Weights of a small mixture-of-experts language model, trained from scratch on English Wikipedia.
Size: 10 layers, width 384, vocabulary 28542, 83.4M parameters.
Experts: 64 experts in each of 9 layers, 64 SwiGLU neurons an expert, a softmax router.
Training: a variant of Muon for the experts, 505M tokens.
Below are experts of layer 2 (counted from 0) of a mixture-of-experts language model. Rows are named router (the router's row for the expert) and show model dimensions 192-383. Each number is 128 + 32 x the weight over its row's rms, rounded and kept within 0 to 255. Numbers have three digits each.
After each expert's rows: a language model's description of what the expert responds to. This comes from a sample of Wikipedia text that the model never trained on.

# expert 10
router:105110133117165102144113090123193160095111095125076120106143084125138154175065077123144117091155113131090111135148089140185142083085156105154139109095150145096125184119144156132112165089174117128196139076171148127127105156201110169141068136103107112203150116197140119104168169174136152077118187099144171164128074108139122108120118136136138115129187126123113139112156131222189109215098121129119111109091104188100126132170122134132148142147148103135136112140193123084110124128142106184128112092122125129144139127094149077182113165157091185134094133172189119097067156162126149104
What it handles: Commas, periods, and and inside brackets, titles, and name lists, plus the number or word just after an opening parenthesis, as in (4 pgs) or (see.

# expert 3
router:160125120106103091168085102135138151109073069090111113111203092132126145146093099166114121093165093117089074108151100101189103101061150079145145103113124111134101125100157165145159179076176133120146146088167191104139132172175122190133099109138081092151195096130120088099133163158157195116105151088126144165106138089167145134131162150139100097161203139138059147135151085145184138143109121197111121105043119156135117126138079192118109157173163118134186108169164080146089141134164096130151175097142125153140162157074150164163122142135082135162090094153176131110089195144088123077
What it handles: First pieces of non-English personal names and titles, often South Asian, such as Ga in Gaekwad, No, Sal, Ped.

# expert 15
router:119110097071135118153100140099161100151122049146127117136165116098115145182108098162186114065210183120100092092142090148172103121088110129135164124094157143134068168165192198164167181121173101081157197123166182100131146167154101154127106141136068091112153095166132130101123173180123167050137170117124138153116091056143155129124140117143088124197167189124125149092160118143204138168068140167100092080072100137101100118135084145126120139203095127106127062100168126072119124144131102171101130128107118111141176125122140100149142176155066162131131106137163120123078185153129099109
What it handles: Newlines, table pipes and separator rows, and section heading equals signs in wiki tables, lists and headings.

# expert 4
router:141124106113170112159099111131187115111097073114093098120174084121081119177071119154143143117228112122114080107164134152170158078067119086141145086074131116142118168111167179157113170119164118070197150096166159123119116169147129153112068147117063127132128148181121128085176158156090197067125142109100107143155058087136172075109139126130111110141188168156136120076108135177178163176086119157164125110065096192076118161126137177105114129157146120120142131132189143100112130149117113170142137097141123121094131171101143120178124182128066176157100121120135099091072195197091115061
What it handles: Commas and other clause-ending punctuation after a phrase, especially before and, which, who, or including, as in abricot, or compelling,".

# expert 7
router:159138112111144121190099095118161134135136087122101108132149068125079126162039104166142093119207157100113079110211116108172142096110127125113102074052082098115088158155150154129138160105186123106162138111141166124119124172206114120112070162114077086168159096151154130122152214197119142100094136093088144164119114080183167134156168152167126140198161146117049063128102133191166161117105102158116104107080094175092091111137146164126143180154100094107171084126168155112103113136113102141174148120155115122112157151097166116161125138170078154103128080163145132155091155149091121041
What it handles: Common nouns and adjectives naming fields or domains in expository prose, such as social, music, research, food, political, learning.

# expert 21
router:187122104116175120162117127147148110111093097131078127132127077132098169152027089154157104091174148099139123087184108094151116081085150133137176091102104150107129128096148156174108184125144126120189162117155211120141124151218131155119058108113106125159182135172120094080144181194090143078110150104155099133152084101165161121094158112139126149122182203121047105075134153155190181149104111182119109101089142112134101074160120137137142128138111135113190110125153142114118114147133085149172170096155129119094191143091112143144132148146094175156116133151154117127108190193051090075
What it handles: Verbs and time or cause prepositions after a subject in biographies, such as left, arrived, during, after, because.

# expert 18
router:123153147096162084157134126125129127118068085126095126103166082138131151188061086137180153080168147111148094096142081139166165094090122107143112089117128105098119161138159133141157178139189137068166134111162163127136152149146093167113069163068045149151145115187142098080156138160122150094117139053124135177127102083183120160149171119120151083153172150124077119097141114155188129175109118194132142107067089138120126142141133187144119149182077137099168117149174096069094137156130133186147144121119154134079165160112122083139124144131089142121095104115154128117110146183125110097
What it handles: Given names and name-starting titles, often after by or a table bar, such as John, Robert, Sir, Don, Stefan.

# expert 42
router:093154151108165115143124081139207097132089103138065088138166062065088158169086122113138118085191137093115109118112097154159118136139111130122108104113131112132146202140154204181133193120167130066148127090144143124125127164169132193097069163111057087132136086157088081065178155217099146055127170104126140184101075084176146133149174134139171149159141193111055093099137120130159158154075082142134083129101111193148139102129138179122109177149145105148150072154158100111079134129115077165121131129117143110102173168120122122112131103137088152166103099145153124120106145147077102097
What it handles: Head nouns that end named events, competitions or institutions, such as Trophy, Award, Stakes, Stadium, season, University.

# expert 36
router:126123110117118085181064091127159110135073097101124112140133100163127127153099045135167158123159140128087108141151105149175156081118162091167139095111135120114066192161162152151150186134149117082146165136146144121163101148196103175092097105109079124180158096122178048049130169166121167075145150103123147153114071055168157088107141119138141079136162171161102099097110121155210106161093119156109148040125113163120090175114146161101124181170124114128129099109221112114102111171107072155105115126133149118120188171124146092151067149189115156141089087162164125133086135192119091089
What it handles: Bars, country codes and athlete names in sports results tables and lists, such as FRA, JPN, a bar before scores.

# expert 28
router:184123125107177134158134106145152111128145095134099106131161101139082176144027119143156125099179147107136090094186092095157108102078133112133171093097090133066133135136163142144117184100157121125173172115178173135111113161238132139104084105116102119133155097140134108100150180153075136083111151125155146137149081068152166136115152114134096123172155172105043087106140157138174139155116091152108132084072094127108093091151114131146102142167099142109163069111150151108087118129153072150160172091149135139104148141111147114164113154154106160165125108163131094108127184208067098041
What it handles: Main narrative verbs and participles right after a subject or auxiliary, such as moved, began, announced, pointed, and sentence-opening According.

# expert 61
router:143155151126164113186106099144154101113123124163094135162150068112082174118086102110149143105169144124126085101136095123135141083079125122129126069107159120112126186100181184138140184110171124123147132084124154125170120174218112161113102133113091112114167084138102104077173159179129138092079169079086127182124101068169145106091151132128141149136134230136061077084148164137186187124114112122097098106119103129145094107136126203126126149179132110128159087137195126119109116109119052156129108105143108108086146131117112117157089189146074165145087128153196107101116150178092107096
What it handles: Sports-career words in football and other team-sport articles, such as club, team, national, League, promotion, goal, NCAA.

# expert 0
router:147103110140162102177085096141190117113142094123097069107166080114093137139073102143146120103212155109109088079197142109176117120082159096175113107093086130099102138149159167143103162063181139125160143105173150140146127181180136122132067156094106075172148073151113084114150176211139157093133163100098112154129127073163179122130167177145102141159178148117025135090131115166152161129092082211100067111076097213117069102117111200089139200165141124152162065122162142132097129135118124124115156136157110141097144166109125155143097172151060140113124097162173134129099164151094113062
What it handles: First fragments of longer words split into pieces, often after articles, such as resid, enti, prec, turb, exp, cont.

# expert 33
router:154103117067116085163072091112158133106079029114121090134142093124113130141099078140160153080164141109094064126200121111191127102113153108161157106127089151074099138104133142120153193089184113120130143095158177117145147154171157156131068111155081092155191101134128076065123181172125165085116149089110155148060099074192165167116154150173127099186174147147052119104140114154158108116117111218113087114071088142142077125122141174104136181164122126113139102175195127121082170154127106138096171117131111124097125193120130158172123175120045120168117100126135163144104128181115130055
What it handles: Opening pieces of Eastern European and other foreign names, places and taxa, such as Virg, Nicol, Valent, Bog.